python train.py --d_model=320 --experts_per_token=8 --activation="gelu" --moe_layers=[2, 3, 4, 5, 6, 7, 8] --n_groups=4 --groups_per_token=1 --lr_router=0.000926 --norm="rmsnorm" --norm_eps=1e-07 --tie_embeddings=false --lr=0.00592 --beta1=0.95 --beta2=0.95 --dataset="wikipedia_en"
Below are experts of layer 4 (counted from 0) of a mixture-of-experts language model. Rows are named router (the router's row for the expert), down (a neuron's output weights, with its number) and show model dimensions 80-119. Each number is 500 + 25 x the weight over its row's rms, rounded and kept within 0 to 999. Numbers have three digits each.
After each expert's rows: "comes before" lists some tokens at least twice as common just after its tokens as in all text. This comes from a sample of Wikipedia text that the model never trained on. Tokens count by the router's weight.

# expert 46
router:496500493505524515493471461538494450516509477516505505459506472484497480459484498520487533504444514511528540504468498479
down0:443528506515483546537519471542535497522506467501495492491496525525482486512475545459484498469546511487501506510520476515
down1:512530497521430487494520509502508550520500522492553521486517517487489479497479547522520507486485498511548463501462488505
down2:509480473472503473468496514520506478511528500483515486513504496520516531526544490478506548499471515516503488544498498466
down3:508516484486505506483473490481458498493502509482523497478524485492469497487502537532499488519533476516506499489511522497
down4:521498509525496501482458509543542522458476490477488502508534470474488515521434512486466467510534492494516496527501522519
down5:499463481465526468558504527506513501491495470521533509518543550475479538498522515492486478499499480506477492495484531482
down6:487501521486578519491548509522459482491498472496473511525562504515483505528496494476464477522502507506507484452463473492
down7:506481513498497505505552479511486495481531516527455512538508510510515519480482533509509497524489491482532465494537533469
down8:505491450522503512460474457493546508502513531521473511508506538484507496519499479488500525455479492479515488431532518520
down9:541520525497503487517541511484486475508491451505468509457479496507507477524511485474552460483478471526518487469516518493
down10:513506515507464475473507471522519495534494497577502461479487531553505479492481512501516497536506509506511517522538477518
comes before: "\n\n", "\n", " The", " He", " | \"", " In"

# expert 28
router:508502519501460558469451506500536493473463501485473464465502471488528524517499503474500495519462513552558543511532476490
down0:490533527525491522509499487526494485475529488513513542543476503528490463509540520483522522499526508480495509480461474467
down1:490516540501468467494514500487493494532515502512486511453448500501526510511501486532523461521542509500534482524485519505
down2:478497451490493495508478505517506449521512459510514519452503514492514538514483493517452524494490486497468513473475511476
down3:509504467500474482509511491514442478506529510475523544526483515471502489500531528486466515486507466498501466468508489501
down4:508533543493478472543465518489510505560528520485499511493496491500465494518515484474516498502534499465500509502479491513
down5:455531480479481484513475523475511569519524474516508479522537492516508460525484521500461520547488526544525510492505477510
down6:487528504520502512510470496547522508514501538495468493517476464511502480521452503483489521497495494434530515484515516507
down7:518483492491512491492524493502476493550513450472516470489514523480507490557549499474478458509499494474436476463502472462
down8:483505533526484547463569505521460527455488507498518481490516496504535531473559508492483485481427498484500501454491520455
down9:529502512482504453494537527489510481505521512521491523491503500518508497496501484451499538520497484565467514486494487485
down10:503506522503511508468519468489451483501489486501510501499505491511499511504523478547469500442518535512515499484517496503
comes before: ".", ")", ", ", ",", "–", " |"

# expert 32
router:486478502537487530541473489494515519518489488473483432486551487504487486503456481511526538495487515489480513491505488466
down0:450492490465493485485520493421498485463502475521525484485502485472512488520465509468512521533539484529467490503507475497
down1:528499510502488492511510533556531525487504553512506544510503503517490522480526495474461510480498533501489520528501481526
down2:509479478501521500454515540515522464509496506522480476536467475497546451481478477473502483490493489511482534501543493500
down3:524481488466509546458448486481500507512528498482499491512471489523516511496488509511527502481516532506418496521489518480
down4:474499503467533505510473466485527509530489463483525469523513487507499475498524513538497480504540498523436516530498506491
down5:534454499520498472515520515418488527508467502533524494481456480539518486482458511495506505481540502464492490545545522478
down6:509510442512482468506494510552504489478511501503449553491526541544481520474483504485464530528506465521528515517514490501
down7:502454493478491458519532495478512516521498511457492508475485499493469551491485475514502470512494514506535486456503545530
down8:494520539521497518487474504528538486543459457514493510486520558517540487469514489521518518516539482504502501541531502491
down9:481486484456507519512478499462498458493486503484475538517486506462517491518466474524505510489549535488474492532515503484
down10:493499506462565484512507501490489504501494466515566478484494533501526500535507500491521484497459490486500490522533476456
comes before: "0", "1", "3", "2", "4", "6"

# expert 8
router:469494502511496526530503488519515496487488478498508510499478493498519539491479490516493506499485498511499501514499461553
down0:469522454529567495495483482528502489540512549502435516536491498502471487516516508505501485476481529440501513479485483495
down1:507489485511523482494508505511538490527487495467484407523460476502563483516474520474484493499511476497479488482478515466
down2:496515465534507534466547516512490442533482459465490528537528496499496523504494459498478495491486525525519502494464487476
down3:502529480518510501507498462478466495549502507496534493509509462528498516539470469503528469481489515520526516500491505488
down4:496500506482489519526529501514503535498563511501506514520503512452509513530446472512470558537495483476500490499503485498
down5:490505491465482463490476508473472497480506484485576503480504499490540514524501490469552513526514478510523533538468505511
down6:469521477485543519485515506473477534532509518501480499540533499528429497484495503460516481507498482518507507489496494500
down7:522473475503488499472457499473469483521505483495479494478500487510500529508426471503498494481470488518553503507512486492
down8:491547498509454498459470526542493507538562521516487487518550488494505473472567538486534500506484476499473554507480494487
down9:478533497484492475430513497503523469501492488491469492555536479502509504522462527518527531484514462465551499498537524495
down10:521465493485473513519515493474493548483460493504502494519485531505514520501460459528499530461540490432472444473525471516
comes before: "1", "2", ":", "3", "26", ": "

# expert 61
router:493474519489485520511510477466551464505485478476502512489488484499549529493493487506486520528464489510534514481567461495
down0:531509507487549489494510517528501461481519513459505474502518533509486526539500501476456522527481465551514476479469498504
down1:520496467468506494492421568493531509520538520480500509469511516500490517453486484475508467482537510476506479524486522521
down2:510473509540477505484503482499442472518498522488489510506486492478525508539458508478507494490507503479492499552509489525
down3:494520485491508498522469486482503502499474526523540447509512513522512485511481517486535497499524547479520517501531495477
down4:507515482489514503529489511576533505523475504485490512462520459449516470516528479514479478536485476532470459539517472503
down5:439479509500485509434492465500493513513505499518509509512505489507508485462471492475479530489541496482481477469505491470
down6:508513518486530511527523509486494491481534503518483492538489523512496519500478479488543490431526530513476474465462518465
down7:527491511520508495494496505549524467482446497514480524539498537494523485510531511455527532544491499494491545522510542504
down8:473518468533511517521549470515475503548480492526522486502487502498477512521516489408510514500485489524512416506469542543
down9:509524472477505530536466500493509481462529479495475504510485506479473526461579549502525481525541474519503498453509512510
down10:511500456505505479506487466499519479434492522553483471540481491494461522513499517529529570512524491507459526499508504489
comes before: "| ", "|", "==", "The", "===", "|  |"

# expert 58
router:515444522510497504474486473516518516515522522516445485472472464498479531482490527486476506527496499486516540492560506502
down0:557516493512536492502480461507512487533540528458515457489500511482480521543497488490510531524480535500508481483468495513
down1:501497511502443477512494483552484463500522547534513510483454481560491528520498508513510504489492497481486451515516525493
down2:514494497496531489471512482499463520495528567532480484489520504473510509515481459536527522495519492529525527493501486487
down3:484506470483535475465491526500503520508500518506519469540512529528540443509433472496499511523477527469460499519498448489
down4:456549506501459534557522471541474459475525495481515569488498499525467489478492505499531504459497470533505506484497527523
down5:496502513524461483521486489515531454504484487463519519497502480460503489486502497471481471526530477475488540477520504477
down6:459507512475472494495515498516563540466510475517490471491484509490504468492485487514520518525495519534505502534473497513
down7:529506529504472476504482487521485477522537526533520506514473451466554479505535474507519508506553473494445530521477461498
down8:515497454522489500512546517503479520512470465506491541509513527491509503480478468456508495455523524521532427513488503482
down9:499513539487513492488491483500487448524495513490501494549516491495551530525468515488503482464505443464514492475474495486
down10:487569534462506492521450465505493490485448436478502471523497510513525515512461498483537481509507509468507453507479512497
comes before: " | ", " |", "–", ".", "; ", ","

# expert 55
router:489527587492477512475456488496499479488502487491470504477541453493510486474477535489458515501497516517550523445468481499
down0:527486559543509471493495506458531496519503531496506492525500483466483485496548478519507449488490480528514539489509485506
down1:490509520489498453499478509509522490492456537441477471466501471512513527538520501510490524513520473480476482495467507496
down2:459520497523524513513466487527514501471522486493533529519522515527480498488496498506548485483520514509506482499521491462
down3:512504508475536496508479508495483495499509471517483482540467528491506511523516502469489505520511534495517481447477469477
down4:462488510483498476528499524513501495510496505521541522488549493497496473506461498522509491517460497487479480501483474521
down5:475541527515502477567526485477507502525506494513517520493503524541479480520518480497490490487527541520511462540531487530
down6:490504566477501482541479475495511551455522504519448491503516479527497519510504479488526483478553482510536530493499524478
down7:462530504427501504508537474517492486459531499486440476511511510518465472513509491467510521524545504508495487480486546496
down8:492527548492534456534494500440462502522509489519507509522482520480493513529465507457518499513483480537447505465491491476
down9:509473501531492481503499507531524487516485487507485533461498462474513515524479473470481490516500469516526512468439482497
down10:512458531472453502503491506491455547493475542468482505451495473495505451536535490497484433522496482524461492498503491485
comes before: "–", ".", " | ", "th", " |", "; "

# expert 54
router:500521517529513545500536501504544470483487496467483490478523494491497534479494461525488536508500508511483504519489482539
down0:478495485541494481505483525489529538451521493463489520565475482534512462494507494512477500499544526533521491501498498512
down1:504535524560472486463456473509526467536545513483513529468486475488506505464507526462513528468533502449517469456479535485
down2:518514472523473506535503500508473495532476497471485471494515523496513534492543508515500482544531491480522472501537499534
down3:491499465506496448470467484488459488460510462529503521509492487490520507475472542477472454468492530467543530501514501519
down4:473518539487434539514523542508480478514484472502494512514512525481488512473519571514471510541511533498547475483488504475
down5:474488532495529511500488464509516475519489566468463506485483513535485514480503557512521501481488517486463468486483530477
down6:483494501529526455539499531474497471474529495500537497483494435527478460486475500518485488498507553490506474495485494527
down7:531503542494493461524504523480511491494479542493506539495513500483513519515508510497463467434469435493482498492457527493
down8:475514542502476530514472500486484519520543495498480469515516515508502489516569496494507480494497573496497463452460502510
down9:498494487509506507442507475519549493526501502512487525503429486509494488481573479480490510509512524500496503504449476510
down10:496506520461497505485517514484486501497482523520528496538455512510467491478502487520497492502503493512552494480500519519
comes before: "-", "| ", "|", "- ", "- P", "- S"

# expert 41
router:485499500508497524471462535516516490453501508467483487480490502461518511473508544508499532549484505525534512496507520514
down0:485514522491502527531535520508549482486489478514525493481497480535496503484533475520542483479493445520526489505500498493
down1:461482484525502482516531445482500458532495496538486493529482496455500494482541486503500528494491531500486511492506435483
down2:500514476515500496510485485505530474539551498510501570491471518517487466496572465514501470515514506458480518525509502482
down3:522527515500550548551543506489495532551526505487479513502553491495504466505454502540498497476493466460495527512506544496
down4:555494468512541503483468526525470549488503487461477482523494530532535508567542507520476492514475509484504519509494533495
down5:510473525490503473501513500501510464479521478533522505566514506518503508540482452442504458504525501451472497482513514459
down6:514498465453513455482490525519516452520520464537506486493489514509478497469511505537509501536486512510475479517505508491
down7:509469476513475447509482522537539494450487474505477484494501506461451469485503492512517498481510511469518485511496496497
down8:494528532525484499563458469528465487538474509491507529501513522530510489479516431501469524465451538507534536529489516501
down9:492472494475515458502468499490521498536481497504489517515479521504509545461497462471502504498510496472540477500532493503
down10:495524501482513527510548519483522502475503475507477496499533477472507497493474498474465477501502460515511498512497501495
comes before: "\n", "\n\n", " The", " He", " In", " In "

# expert 52
router:481495540507511507468494518482540533440466526487464483494512479489504501473460524486511477556492474508508536480510481487
down0:534537526476490485498536506495513494518507507537465475532477494488538484518465519489481505508500531499557506542501534510
down1:452514454496488434466526544531499490486500488500486522493487525504491531493488533499517510534475502517520536497519512446
down2:512528491512495506503537489517479481476495459480504490488498533469505463477509498535497529480494481462553500482514497516
down3:442482512481508527509543490473505527487501440518510455549516534515511449518520559509490476504532509513429505477511530522
down4:508565498536520511550492487549492455532499482485504513474505505527489523493460489508485537463545497526521515506492534497
down5:506489506515473491543481486492505544454510494488490544494499519498510463514492515506511487514509529486487480514480498489
down6:479513508483530494498515494519474497538512514503517500483521517536494471521495489491504492482482506537517468527488502515
down7:502491528461490535478520502482520473527494489537483484503462540517472449441522452491550451498520517460519497460499486479
down8:535511506479495487486552477463534549499477512488485483509498511491525515539484454490488475484485501500507467534544495487
down9:519476516505457500547500540490450513505494526489458500493477506489505508504452503502480451485476463473543510497441490464
down10:470524465485518513475493479511462485522514489456521478477541539534527507481517526496491506520528524521493547491510507491
comes before: " | ", ".", " |", "–", ",", "°"

# expert 4
router:484486525502468518532531524523507524451465454480468447474512472477492455466481497490509489493498470503542531492482493524
down0:506531506472507478469521499542478466533516508518499480461491489484517529492526538507507476519463484474479508510518500446
down1:459507542468484516514513530519509499461479554520491520484523502485507494490483517478454525503482438500512531514522451543
down2:512538528492483512511451482506512502493559496462517516484539542509504538543479490471491504519488544520507486498528489505
down3:499508458477505513519519491472476512499528495533513484481488526524512530485505484506500438508473517480461486554515544524
down4:521524499498515505512532495518508475482510504512494500509486496450561489509455535505458508464528504505486499505507484493
down5:513488519477496494514528495460491484529547480496520492504503555499528483481505443468487470473511492468554570504508531450
down6:498526464530430512487502530505466497477518536541507507501453555478485472506508513482497527507474523518452511471462520489
down7:504504543454536507464497470527485484492484448519499525444486516509513514476504470465513492481499489479489461489516527504
down8:510493510515489524490506496491525535520487553485484483533527460507503442451478534514501497508496508497501468524521453511
down9:449548452525538496461497500478505502508461516512464520516479479478517500492498532491505491489524502475525513489502511471
down10:493479508473472506505507493503480502563486497498545488479460448493501509522512471515513512491485494485505434479491477513
comes before: " |", "\n", ": ", ":", " (", " | "